Experts of a small language model.
Size: 11 layers, vocabulary 8192, 52.4M parameters.
Experts: 256 experts in each of 10 layers, 32 SwiGLU neurons an expert.
Training: a variant of Muon for the experts, 857M tokens, 3270 steps.
Below are experts of layer 6 (counted from 0) of a mixture-of-experts language model. Rows are named router (the router's row for the expert), gate (a neuron's input weights, with its number), up (a neuron's input weights, with its number) and show model dimensions 160-191. Each number is 500 + 25 x the weight over its row's rms, rounded and kept within 0 to 999. Numbers have three digits each.
After each expert's rows: "gets" lists some tokens that make up at least twice as much of what it gets as of all text. This comes from a sample of Wikipedia text that the model never trained on. Tokens count by the router's weight.

# expert 98
router:490502501499457494512503464506502553451506510486537515514503505500523530506494465532510507479493
gate0:534515521532558495466487566496482498537516475473454534464517489517452524493523533494487517469489
up0:522537522475549490494509513504452535503497476459511451491478535521493468503506532520488514504504
gate1:548507509491522464504535437493531473466511531521503519526490512515513513491506496535500468475491
up1:467519499488499460483500513503495498490493506471543509479451542500515506516510473482462519516504
gate2:527459469474440516478500468551490539474506529489434489503473533463496511532523479499463537510506
up2:480526472507510487499477477494457480507519497505496474512484500518491499520546489526510508509474
gate3:499487476468478509471486525543491529512546547502487493497552498473509504493508487519514483494484
up3:463491464480511499494522552492508533469554512497492470528481499545480510475492466495499479495518
gate4:473470509430540497518517536518510505478479515479529465512504506541468514490505493521507495481536
up4:536506480490486495448468493480481490505523481544522516498500510480460545512501513510511495479490
gate5:513470481525523538501496506496538503482505509503478489488500513501547519489566502494530486508540
up5:487554512496488506480505482492499467501510495470511461504452510504520473539488487486478507500462
gate6:504487482484515507484529501488513488503487504522533510495477501498533508468504484487514489492511
up6:438500475502466485505493503519534513461531496481510493508464485530506470507501520531544493508473
gate7:488526407430477500507478500508513528470483542493485515477471501519497521516530475511492517551477
up7:508464477426501494494531497533454498478446499512456466480501445501512534503480507528514481487542
gate8:499488477516516443481455466445559509480480529438480481505507509450480507508491497530535453485526
up8:468530508461515516505586526464507459552500496504544532534459529494534487522507518513548493481485
gate9:500441507478461489483469476517519520486517474508521478500521503498525509447488491489509497529482
up9:482446440499507513539510503470476485472529514504489480454498500463525518490529508470504507499512
gate10:475513436525488523496487467505480525478531465536506467488463502471493478443540477523513492521523
up10:498503499470505480519497496485454502487504517502478457512515541479483509470481484494515475502507
gate11:511501550499519500523496491535526518546486513520486505525508452479515444484532481480483522477514
up11:518456531462510523535520501524490482525480520518484499518477479512511467455518502511482491509517
gate12:518546497482504511489509521480562550531451450495493509528476508510480534507506520489522522490486
up12:476471533473519504503513479492534481505485501518518487477500455529536477495493491503509544531524
gate13:469462501489469491480514548540529548495489484543477545502517474484531507519535489464508530487480
up13:465474432482498523511478481455511551477499469514524510506483514474525503478493537528521528502525
gate14:487462486506450509530512474510483532479474496495542504470483545518523529487535498494497507489523
up14:484486519471461459516483527479548500548497452464535491459485529509531511504542512482535571510501
gate15:478471469454491487526516449503510510493483519565479508488472504510490585445505496536492460497516
up15:449464512519539518535476502544520472474536502503485495509536500569502505470507501508514508493489
gate16:465486503453470557541471483491521498516515544503482446513537515520496489456474479481524485460492
up16:510470475476509473490472486548519533476485515511490530469461502508519455528530473512516524528461
gate17:468490486484467541502488498477494486488451504491509494500501519499512493509529445477462518506493
up17:463491508504521501495514541490471503494486507525536527515515539514490502499508517497477453507483
gate18:474509488486526484505497470503537501479497505479450526484577498506511532514515523494518491507498
up18:518524494533506452481489495509522507513494497485530478443494547501497537476521532498510490511500
gate19:513492464524496494502539480507525554487453521465507521483526480475531510498525510482537555491509
up19:471506521501505493482464498505517418499544523517502516530496526476477496513501480552503520458502
gate20:488545504540499539530498427520511505501456502478492506550511467505461505522484491455512542473505
up20:496501480497470504479500514507468501505503542557485498533539478478513482432486488445514483470465
gate21:535498470483493468505557516439523479454506464480509514520512476471562481458527495505506476529501
up21:465511486481463465510528516508541533510503457496520533492485499515519506536475506521491501441514
gets: "d", "j", "i", "z", "s", "h"

# expert 37
router:531454510482527488457470496446543497484535488541508532534499502511508512537483506554486511492481
gate0:493493502483492542512506504470504494483468496494529491528498452468482499467488469510496489502482
up0:506527532489498513496508478482488429456524492530475475482493533524447524530491510477532463524510
gate1:541499520490489478534513519469480513507508448511488455495459529535540487505503502495515479525545
up1:542501497563513547561491511520504480555480530492448516513502472561505555492500494495440488456496
gate2:579533492483512488502490506510522495516457502527497465470458544508502516522514460529477499467517
up2:485504504524492491496481510464463512489508516515489474496506516553503518456508468537498460458516
gate3:468541511460499487494499509520444525511490495518500513492488456498452520479513508492425498484476
up3:488486522499527535537506474478504559489516478493507534463468469515521496489486536489483527495487
gate4:515471476529494560458502506479503487483495498507498525532531473476472518519468452468518479555520
up4:545473538456481449515505489486560562492493501526508519488497477484466495462529512503475518466513
gate5:522506511498487506504516518530464452462469514506516471559527506466508450492483514471501493519505
up5:487534480525462465532491467481524525500518504508513481557491531527503520501564493461495443486480
gate6:523504524525510490514493500477547515452461485506508516506491511463501471488476503538514465493478
up6:497512543501465504481474481539492520486503473509501488483538482494471491536496492474516520519502
gate7:520519542511453509517492497538477501493495536516472499503452498496526474484488498491561514496474
up7:538497475508481497500524501515495499540502532477454436459481549537524491498509504525497542461508
gate8:462486511519493508446487476507501487532510522502491518531485506464491492520500491538489493544500
up8:533492512548492537514533514488520497500530487515529510482480471494512524497524496502458501481515
gate9:510475539460473533478540556477508498476504494492567535472464505536498501516475478572510526470464
up9:498476513494476481523500487497516484493489515463503486495513513509469525502522511499509507501490
gate10:514495531504514518530470493466537483460485481482488491491489518448496438473470509495507535528496
up10:507521511509498451515534524516456509506507490477466474490464513493500478529503479554480519491496
gate11:461470499492517497486507518496479471510501536500487476535507506511496492479500450522459507499481
up11:515490482509512508522515478480495497510543496496468463438458527502508520480516501538466543506494
gate12:493528500501447506534493503477469475531489529510519502489486503507487488516503498484540525516443
up12:484502448538488516549504513518508498514489525554492517491496485471512497494459499459535492454495
gate13:482473508464484497455520512546463508471450486535471477498503496502522526536476501518488519476506
up13:536512472552520465491499511499500479490546475515541479528537490510496491482513478502479465497512
gate14:569511529483487503477479499493456491485464512516471479505484509507546502474481504537475481485502
up14:490531554539488515464470529558486491481509505470516499464483482505470533499504515486511506527532
gate15:535484523504479482491515467489533498534515532516505505505547489497499467499515476531553503504503
up15:490469464503530498478506494468503504546519498475488507544484487450496511487499496511533515524482
gate16:504491473513470497487521468474526494510519465504469487554483508520521476496533494517519423462468
up16:498529463504472527487455545495525551495537459542485497519502517518517505471500507483512515492541
gate17:497553513493480475476463480513497511484546511514505528558480466477497483510538479475494459533469
up17:509508489515490536482485454523504475462502488513474494522476491459518474502505514517525431503537
gate18:518525505477530484477496504521499517504483495513532515480473459516498515545485470475517480485507
up18:478511526519479494472509513504521537460510546501481485487483490516493500500530525511499495489507
gate19:535493530461490529486510506521520514467480487505504515518494498492480476489519530509544530542492
up19:519473469532520485513453494439479483481511510474492526454481463496451482467447484497506549444499
gate20:497503481495505471504492474527471527517564479479513518519509482511450501528566475504452516536499
up20:492510516501446487503476492537499540489462490491508493510522507508481514512490488540534534533503
gate21:511496497512486501418534524506491489487501511535461506493448468473473509490489523490501509533505
up21:551530518499489432432488517482448501534446497528484498479492514483479484516522447492493494517520
gets: "1", "2", "9", "0", "8", "3"

# expert 193
router:524526540485540511464488462463504489520507476474476484538536522504485498489521527509515535489473
gate0:479530468487518501456486474489491514503496446480516492511540509479507523554508524520545535486516
up0:515493508509478538469504491500464528523473534494430528556469485478518470528493508496534509486488
gate1:527502481487503523518519515525486541451475491525497485494496494502486509529463490498553505488502
up1:518472507474490503498458487476468509498506508497460447530497494484476474475528488479481557508521
gate2:515498535481489501486502473499490451484528508525461503519526538504502558511523482454526497489502
up2:500518513483499523491470491562511455519489482495544514479490492502513524490515477480522528499494
gate3:498477510547512470510528479520533536481468462511492539492488500496500505504505470536515506477502
up3:440477485511504510518496549497521505469536469556534469506474484527527526477498540520489482485481
gate4:492482477494481523463466516468496468512542517462537481491497484495527508472524495516510499490470
up4:507496500454505493492528492481524520512523535472479518525531475466480522510517511489462509494524
gate5:491499498477495537518495473499547541482474517479535523515485480447476522503481516522489480522468
up5:481509535484482466491498498570486513504515538457490510518468502503473453541544510487480477549480
gate6:534530512483460515494458503463460533493508537517521475512485489499472488435513500481547529502496
up6:521522537508536528500492511501491458524507548455490440481500494467496488467471501519509440481489
gate7:483452519493498528535513457476505504497470508467512542537491513469457497493525522487468552525445
up7:470456536515476488511510503518450499516475522526417495498499496486530504508480491531496522483509
gate8:543532516496495513485471514493476502537494454562520488517495503517531509489496472507536528461528
up8:469515479504526505473503497528474527501546481506488494475501483526514449507551512476539502476474
gate9:506501531530514497458508485536499468467497502497507525510495470482481499514485519522508484496529
up9:547502525518453505467521499514503539498504514513533509493562530434499528481491531504499480474511
gate10:497435505544493511474564512492475533454496506501505533511530508501525477512532543494514516497484
up10:490469475466509501535490476513469497495514510506489472546488524459522462498540498496499512494532
gate11:477554509509479472539475490498469494511502510522465502468494479480498503469476477485544531497506
up11:485491481511482496511513524508524530506446497477458508532514527543525495511501493499468520506491
gate12:518512486516521516530544493537538483536500501543512533483525506523482515522463503512512515517516
up12:518487464479473512523495484514453491480524474520493504473518515487512470468477517533467484517504
gate13:537510508494525518491481550473509524496502472486461490514533509502476465527514497504484490472498
up13:477516521555496464498500511526497457477494502537525513474534509473537482519536442556513489465506
gate14:478579498494515498496513486491472485484503561468440456510479509484523493539483503514546517478480
up14:491541549507517530475483491489487519501508526473477454504489461522501511468524509487499507520494
gate15:538490472522495540504505496459503493488552482513470513474537496487522503501484440510473513485523
up15:499521504512481539548457459472477500537497488520480489459475519482426526476537531497480501509499
gate16:473521499472540503479518492490511504489494517555533508496488530441471498528493503517535522511480
up16:498494486501506459481478531516478470478497466514499501529499480502537502500519451490561463464485
gate17:491537489511529490500500526498475511474497497527504439496474474532525493524496496475545480492496
up17:531480523490460459554539509452501505533508517515492515505474503504508513535489491515530497488539
gate18:501457477514480504504540500492490529475522552524505480477526531504502525478518473523479555484488
up18:516510531486482470483501523478505481483456543485489502531518488482491463503517463533473497508457
gate19:512504527472483518500477514435501489509520517479478482465529546531496508507517515507526539480515
up19:513459485508509562525480518485481516506495500532486507492486510514503466523517439542511460501490
gate20:520500489459512512518545473521491444520487472498544522479477515489464509546490527483465466473491
up20:436486498488467466481516499471511489477469508472508511513493505554511521498482500482468459537472
gate21:473501486525470501481516535534501514473478493483558503489505524490538544507509488463483523482496
up21:467510502506536536531508486501505484493488491490482535500529462509454445506449516486504503497522
gets: "1", "2", "5", "3", "4", "0"

# expert 186
router:543522520493494486484488510501497528505492502471494499523510526481501506506505560498520484510510
gate0:506482531477467486500504466527467521518515492502489482491486501481512496542521538486503484510527
up0:472508504500529518482476513477482527526499470483496509518474470491488511524482491463491511523495
gate1:484502490509519485462516484516474485490517494512501532487527457479479509509493551466525518489515
up1:517482501535495533482496494524503487454498500524479476512520476517495502534462480504536509504527
gate2:471493537513463524541476458490487470486462458494523492497444519487496465502478469522444495450535
up2:476526468530494462540537475500510540492450492468521483488537535503518523515503499476511494493506
gate3:515514489498513504454509531514492502449514541501555521504542477516505536548535509472531500514531
up3:537524533536546470500515495543511493501464513502578452489473454451488535505449497498471493525480
gate4:486472469476510521494473475520514506521509482527480474465522499458485511482527538452525502505508
up4:503447518477509474545529495464499529548518499467502486532521512464502510499516563472533504514537
gate5:505566548475479493484544486497496538494479517503526457550514532524492484494434549506485514540554
up5:525504496452487496490459532531464473562500485476519493538491463467498489477510489455465467502478
gate6:475513540477509479457471509497506520522481491512480505511522492483479477500495484485508503472483
up6:508483522523521540503518501499499472523443526525525529484499467480458526513467501502468538511494
gate7:498473504471518524472479495480487552489470476492495486500495500431478518485526470530488505486449
up7:465501498447485447494491562474515541488523469442537523533492495495513524507493509468505476538504
gate8:516532476510494537486528487456498450484483479478500519497484499471494484504483454524527510519495
up8:471460522472501499487500507477489481519485467448537536475496493499497508463501464499483488479513
gate9:515487525504490529521510505486496473508489502420527524452490527540503525483527522499515519504516
up9:479456510488477522459494512485536511522517472535454520489535521459483549516496426462529466548536
gate10:482520536556486475526489460514482507519484514453549508503463516498469474440463516492458526565508
up10:544488495508477487463468526502500472517489473469477537508492501444523487494530472501530551521506
gate11:443508511507486501493501507499522501505513489498500536511487529523491485457513483519485523516479
up11:489522452503524514517506529488519510523493458475482522501534530492533461524520484525517490522506
gate12:416505500493467505497516537455457519514500550453527486523501475499513504507540488492506475518475
up12:507488466498449488515512485511508504507486494510465518483493502469497494510526468510493523550469
gate13:507512485475510502503504493509497505483477483499460523501491498566527512502500489537557500494521
up13:541526519478458470464531515530484493481492542469514489502504479518495525502497513507455520516490
gate14:512518557485495522456512447533517507507481529515513487525496484510513489504476508514496488544539
up14:510493518593514483519526502504462421473554502541533483528513552475516531491495474450477492493463
gate15:513505491513521493466460490470482496555525505510533487475488491438497493481518498509504496506498
up15:498473520463508465529483520491544511521518455487487474509527494453525514500508478471504514504485
gate16:499508473485505475465485547496493520533513492506506484529525501547515498496493521504511473513511
up16:476496465475478544482464532464489499517542486469485501558491496517496487507465533516544475543533
gate17:520510487488492518494503491503515506541494484538516509490520513493469495496497517503469504511529
up17:495487488475501476532482495538467498491479509466506501524471519501506480493498554526478510524506
gate18:526531528494500499480498499575479532502491511506498484509503449482497502549485522474481482525502
up18:487483476488466541505492455482521518517510516525462487492436533525473458509532465512502510524433
gate19:539501523458501529520503505499549522496504477517516504484527481475498483485516491523568514538509
up19:452476490495490505527528509506533490492509530514509498480456510483534536513484459514459484479497
gate20:558462492498478452485523508504506462463491550479525477504519486477505452518526522500498459505508
up20:493512535527436529513489535515494487502504520552549518514492527525490484490468533473524494517520
gate21:470501535519472480496497492495498534454498540497504481477513480488476465458502534537495531488509
up21:529502507493517482478535532511521537477440510544557493561456518518522472507499500469471450499486
gets: "s", "ation", " part", "age", "ity", " area"

# expert 40
router:527491489513498461466503498495479514490449455483467537515509481556552516526505513506488485527495
gate10:534496502510504474466531502558527511460526465484474428515542500458531530513519504479502476514505
up10:498510520497536538467470498501534474502504528479520474484482492447533499549488468520478510487488
gate11:471493498535480466504505514489474529518498525498539469483439498511474490507476493493492513524493
up11:539470456508529455518529536520490472524493481502480503499523518497557467475499503479504507513538
gate12:485495476490459473509512507498497517519499507498449466481503509485522458553502506515444511510494
up12:460509437518511520483492501498526528519491452492462503488441458537500475508488523506531461476486
gate13:487490519505480467531421494543499469494477502492508517516443481480474493525487501498511506512482
up13:470484501541484479541502475503470476510524484477497498475491531507459513522506530536482485506489
gate14:524499511527485519484530493509484493568493486501509536563512508487449524487506496472511504521521
up14:486470455512455484485511555457542455487521477508471448458506512503457472513494483487472467513544
gate15:525487465521518485505517542500496525536424491476456494479544489520487524498520450496548490530487
up15:499510498548487500464495519508499527479496479499515496526494506512588478518482448490509494488533
gate16:500470497495482479477496455521476526478491469480484522501513454479478480526528527524510516485469
up16:489497509542499488459503515492483540531455512472524527503494470499513534484483516504486513500477
gate17:468493463488487495514512476487494494546499539519486502479459503497465523536481517519508467479506
up17:508466483513511499430476542498511505469500502505499518468480494508493500515457485471500516472515
gate18:513478504506525539488474534503512497470489495505495510506521473501516479480509477498501536525493
up18:449499466531516455481471516495528512451514520482462511473490490542531509509502483482461534484506
gate19:460513502523507487499481502495536494490484540541463507467481485512500527514467499472514496534490
up19:525545520514488533499487535462501531494463569462470542484562452476487484515528496453516546487493
gate20:525485494509500527502518492521483480485505521435533557538495463460516501447501449493506487515510
up20:510479527453443483484495528501508541482486469527505454510468536556492468542517479516467533476487
gate21:524486492481482506482499485499482495482476471520495548519536509504491534510500513538498469501507
up21:512472531490506506560501470503522463501450506486493515494460443519439539467516514524498481440506
gate22:471470460489473508467503535514526498488496489498500508470537490486502502510427481484519515525495
up22:541465521470502470487491489514489505534505479489449454515449489513513459516522568497521485453515
gate23:494514534493483521450490518497467476497433508545484504486488513511486533494519495522482500515472
up23:496501499481492499490514502508494513513467487519428522494461475533482467497567510477530501463469
gate24:496515519504523517479487495496487525461511515483476473491502546498534502496531480469526522509479
up24:500508520485526477470490528488507508513512500478473510539504483491469531465551477542487481502463
gate25:485480517507510501453521515505491533512489482542490484501508545493458508493526522504503509504491
up25:498510545487508492533508454442469442450496525471520484498482459503455533507487505531519513455469
gate26:488456491506496464505501532543462551516495500480507491565522511523510507502548445461509522492498
up26:513490486499513490468470485511514535506501506530478506511499492504569496497534505503526508522502
gate27:487497475511461514472503471457552493529500510515485487503490470527500483516533510522527462506498
up27:530484501475493490492534522502512461545485503549514490545493513516474482501495481490472469485482
gate28:469463478463486506507513526478516498491461489542490499506465538531479515472483499503444518511462
up28:511471510525530502494481463511552467491519498502538506538492512515505490494485459508476477541503
gate29:536511484472480478496511492537470493523529473498495530529484479537509496475516492494523482521505
up29:485490537489517444503524516444539506473503522524520484491476536488499529463513478528482450496473
gate30:509491508497468480537443514473516485488485483482520524540545497486501520511501487523482538521453
up30:521480496507526509439536495491500529498501534527505521489512519502516533457522507464510546522475
gate31:523486488499468487492474510498493513472488495473502506516545475507540515534517514486490490526481
up31:444515508495517502504498494458504504482488486494463480512494506493496497478513446519471501438474
gets: " ", " |", "---|---|---|---|", "\n", "|", "|---|---|"

# expert 161
router:462436488516490502526453499494458485486502487518501469483494500522524518478523507486468481538488
gate0:509497513455464475515530448500509512479463509500507482509506513516496488531506511529476503533498
up0:504517508496461521509509486488524511519469464503517501505532491529476522502524530475506446510508
gate1:504507489526501513534539542529488478520541505496505517468465501452480471474516522526487498548526
up1:525462504498512522466529498465463467512443551501499466491539491506518484474459464507518536506502
gate2:468483548521495497516462515522497500489522428458510501481480473528488512522532516531509482476498
up2:491435521514511486475527529540498510533492502507489486485505472500536495530504482486488448506505
gate3:473493504500508538454511536507486503460480487519546507519513509474488486512556548483494516506481
up3:529514517492484501523512513476512505537482504496501506496531532500518516491476511501476511576491
gate4:532487498464489491536512519471489500481505510470510493520498490484489506511511490493486468517483
up4:516520492489475496528502534512497568498535510487517492510498469555497524471500499532474517529480
gate5:455498538481529503506456502529528499468519480538485511511466487527509489484509506521447521514499
up5:483491468540446524512552514490510492545483468493482454443464479485476462549494491529553507524504
gate6:492505501505445480550484492517513537507518486502489524538525514506499512490514471457519449514545
up6:492506474512495479526491500527484449491505465514561517497487541537517493500496498522521522524485
gate7:564511525508466528506499506480542468534507490513439438496493518502534531492493537465544506510511
up7:521501514515517476440506524464438486432525506517481426512500516499497483500498534500546491516490
gate8:486492508513486503495547517532477493487460486496534510489474516531513508493469456495519495504488
up8:492477486533523493492462542521490501508457465536527499517521528478511509511527459481483478518502
gate9:454451493490514504484469524514546516453505490487525525479457510452455522491522484490517547439446
up9:503504508460516510468495514500476518463494535486521564475529493527530487477484501521484528486495
gate10:548488503486506513520503532508507499535551526489508511454505479488515540479483528474483481527544
up10:505517493518507509494536455472523465527499509516486510514518523490464476485518497489531519523493
gate11:486510502496504529534483439549506507529575517481494520486531482521497510492488478474494525501441
up11:480482501477486477463474540497511541514479530524495488483454483506509522496528499524484524527485
gate12:467508495505510495494493550521502471476448519483508490478457473536476509484495535527452525532502
up12:520504511515493493507486467523469500531512498485510546487500487505539518495528503498529504492534
gate13:494470492565430457523510518494495557484516511519529459547528461490461491483507524492510524503475
up13:496500452544502479474487481502461525528498521521494527473524502524518490499492526498504469511545
gate14:490489512534485503522479459503507492483508511439475478511550504505538498546461507487496509516514
up14:540520527483496497493463471505504533451466442483474532508456479459497468491474487481531516489478
gate15:518510474493526474450513527479468473489466488472473517489489501564513460483508521495517495505498
up15:504540489556511496480547496491490501512520512498518454477487453492512487499523474494515467491516
gate16:470495532481469506510481503472490518475516466488499461527475469513510505549520494484495495500490
up16:528477488521526483459530474512488503500490534540525528484492514502538521526485484534529479443482
gate17:488483490509481492472516532522488460535504491521500441461515499518544483506487503512502460480505
up17:507506530466474514517456467475525489509510511470514535532511510509519546457473493472508462538518
gate18:510493517509500509515509502529468451497515512480477504518478476514542487509504496520481482485496
up18:510499559439535457465553559520506499470467485483517522480498467497478526436534446437474512507515
gate19:551486463503481498477495507503474495488488516516520506546541447540482506502541507487495490481504
up19:463503534538508461556521532526462443499459448550504522517526519521482467492549479512492553491489
gate20:469529503504480546518507513494530517491484475523525499551507487511497528506511501510547513468507
up20:493464466495495467441505498443465474493535515487479507519513461504486470478495500514500490523550
gate21:491472532463512517528466519517513466493517532477505513468484483509487487531486514498549483531463
up21:535497507529463506513485505520443472473518484489480492524582478497468477493539484469499512548466
gets: "–", "|", " |", "\n", " ", ";"

# expert 234
router:530528519478490457504466506488522510468510492469524547487509546490496549501511472476505520473517
gate0:490497472490486486511519496495485489529477522478492557515475518506498528521502493486561484508452
up0:555496486482513460504569530529508506479515470500514487492501504498491509448498450489511551560527
gate1:483491489482413541473467494483509507497473499493496483493520540491461502489497495511516521478518
up1:546537473513529489509475467501522499509508503455500527456463525529499496515463540496559512477463
gate2:527477541472506486521470482447505501496484492485495507514518484507476452473500506469471487487491
up2:482492488477523489455481509526478512533457487456495518465526516501467510543495481510514535535468
gate3:502448550459488496529469477496518546501503478486454503509516458511484449498494481481509513515495
up3:493491473517460520503487552486494502477522475492534504474473538521539520514505479487508459483502
gate4:486513459460502533472500503554521484473515517507445559470504505519508497502537482467516491514506
up4:502530485499518499491498528539462499475474455468493537492531475510520491515551460462508496513500
gate5:515510493515525457444512488517529507493497496496529491516493465484486530487495468482514498499517
up5:522499483510486492461528514527505552482457501479507502457464468479475509473507470466493511527469
gate6:476495456504509507491510533465482533521521535471497523495498497462495507524471516488506527547464
up6:493513517493515533457493502507496492504485489488504468490448518526546487513524521481499463479531
gate7:484509558514488517508480515506523503481469484528521506519467474483498515495487469532499514473522
up7:493504488518518513461522500505536481477481502464491512486506526506461526461537436521495504482465
gate8:483488492485496520487475524512495452515553486483493507498563510556464488507468520459502497482521
up8:477482523484505504493535501467454476492543497522491440518464494530531482460524477509516494562508
gate9:500541500467489505477531528516468548472514527487493477509494519480514527496506503475525503502519
up9:507473462497471526510501484502460448485557560463522495475502503542518512539466513535492483500513
gate10:509498463487459494523502515469496505474555496494526518490464517448491489495505526465450486462539
up10:515488515536506553452520531505510451496499473499487498499499504519523467470499482489508521488469
gate11:499508478504516533537480486488502485492527536503522499526517469508494502520495483547482501474544
up11:476500514477533479528488476518481463521498431491514474518465563513503503488507491520514510515473
gate12:547519535493475467509491490527487473496501504515508500505483489525509505510499475461509537451517
up12:475519543494490477475477487467475506468444483515495521453515528510487456506531473495520502487495
gate13:496548511524487492475498478521557512530489508470467515482484520496465524556531504519545514481533
up13:461504499527538494530509504463506490475549472502523525490485491525464499488501485529467483533482
gate14:492514513528514504506480462520512476503467500505455523537506448485493516514528488529474524487457
up14:529488506508512471531519506444471480451541536519520458464497498490489453504448538494486515482494
gate15:472522507544490531465476503463505492500533484475510511463495498487483513539519540474488506526507
up15:514491504522466511452503497520488511535527498505521497484523492535497507475485478489524532473529
gate16:485490504503471501514510493485501490475522524475521489516508488512506552525520513513493485500520
up16:470474520500463451488496534495468502507491508532486482539485508524495449478497544525461491548472
gate17:478499499514477465562495485487530520501503502466487501538552515512475520504466469510549540492531
up17:450508491510482449483458523549508519520476526453496474504472512484509548540478440514491514495521
gate18:523514523557498524507475475525509496500486526465514468510551542547513510563492441519494508482503
up18:513511469502507483465532542540469527550442500481503504502526541509497545521526465491499510532522
gate19:517519541455485491531483478512484494495458500503501487526540495499461498496475471496512491495518
up19:533498511484508489452520560555487500488533519462571487461456562516535517491510496486482509493504
gate20:491477489510463483509533487491516444481505502499510483476535488476436542491476516508518534488509
up20:476493480450472530471499483480490509504493540506487508465524520511484519470483516462490524488539
gate21:517486490468474539503518491507482494503541467517499488527511445465510489495516497473489442496531
up21:489512448523504514482525520529474478506501480521498468482511473500480502508507505535523478479571
gets: "1", "2", "3", "4", "5", "8"

# expert 103
router:527504530469460496474515532503496563545496488520485511510491512479527551515522507476479443526499
gate0:481516491451517492468494511560519509475503514474515515432508525479538500520510503471531484503536
up0:518499536480455513515464514526500509503500486548514457509524452489521509499499497497451489495529
gate1:478471513508498484513497519495464478523480487490443472506473472475492490506485438516485486460515
up1:529455501504540486474567484524514475509498416480484485511498537463517450503532499482524493550508
gate2:525490509490492515521501471493521505471464514473453516492519497499520479482481475513531528476496
up2:478496450544457499494515524486444488510497531492501511539532514500525484478527505538526559498515
gate3:484523487483469545498495530500518492502552532487489523495563474531491510518507540524523465515475
up3:517501476465537463534504455496463523481489465446513471499525479507532449516471464545559522484520
gate4:471489503482508484496510467485463473513469501473459491516515509496499496498552542494453519500527
up4:521531468525471515511508554510473470459524498522487523509500509493507507463519513518509441518487
gate5:471502491514505471535500490517517505517515493497524445478516522474510492482464490511518515527464
up5:485480533506511484485449541480520505466489460486521521485506531521505500515507493517535483494467
gate6:524475511554496518480554505560509501535480511480474483514484520519479467477468541494566527508487
up6:475506542497453511473559509509493520481518493498506526489510524549510465520467510493537546494475
gate7:503503512513470503501479496491535523473460511470489431493504537558502478479505455506537492492522
up7:536502490484496488493467493514470479496566508484495511487508522505491507536505479493496548547525
gate8:537533538504451552483492504508481484532500482540458514476542536470509494507508543499548468464490
up8:517513484482517484445495470519508535509478519487475484499503484512521510522505521520535486533532
gate9:482466539485502485459518482505479491496524509553484439459451580452502492516499529453446485493481
up9:537480536499475517455507512462504485435503492503503547454545457521527472529491542528545465504496
gate10:479512493469524501505495494503505484513570512538485482494482520502494544481486530504486452535495
up10:547484479485523490472483547493517528522505493519493457530486480463526548492476487497477534507508
gate11:514517553505443477430514502498504449538481504497487516493515494491478497482503494510512497477478
up11:516523521489449472529553473523532476482489519539547485492504567498514501504504468501474488509517
gate12:460487480461501505414514490493525492457484520520447457508522476520474490473530474486479518489453
up12:528475530511468474490468546527502500524538479481506519488488502431487516522531500508502476462509
gate13:474511474562523502521478492490469492570522510482497513477528517498479504497458503507513493491520
up13:480520497508460495545452502523481525486510511519537523514466513511521538466513538504498516507500
gate14:471460505494486497503542509528488515522445503518496504500533555495520517496466491497481488524492
up14:501476487492506531493510530526511468451506466556521491470467520485519499466500468516479473523520
gate15:537474495511543494526486502489481517523495499464504492518465540493510503459501488477548500479433
up15:500484516516500518500513477500565532545478517469498533525470494501499493498524498540537518542525
gate16:536509467489506521473539524505471510493519534471501491504516469499485496576521484480509501551476
up16:513505533482470449525490493506483486492501481513476475487483510512508535557498531533475477477532
gate17:547506528499486532501472448547493486509513481476520496515466536473521491518514479530469489503505
up17:503507500488480502512516512528494482472562533513467516555499471535518491486466491502454489532528
gate18:481501497496519485494528511431491456509492491509519500495522552487531511488483477511494492509447
up18:477433510506497522494498451487480476483516545482474494464460527503518483495481497497497526534439
gate19:503502509502495497517491464566465499516458507517522494492502529515498464468516516501532509510495
up19:492514508530518538519468508527512540465495488486512532468514461522475475541469510514539457494519
gate20:569511468512503513505484529532498463523519468474480463512528468529499471517497472527509478491492
up20:483467490527527530456506501531490537482468508467529461518513508521508513519544549526513493512488
gate21:523488513522478502518524518502488529499485478526484481547448511525497515526519484489479542540475
up21:477448484465475501548496478479488478507485510495481508529483473485520518536485496513484530506502
gets: "s", " the", " a", " is", " with", " line"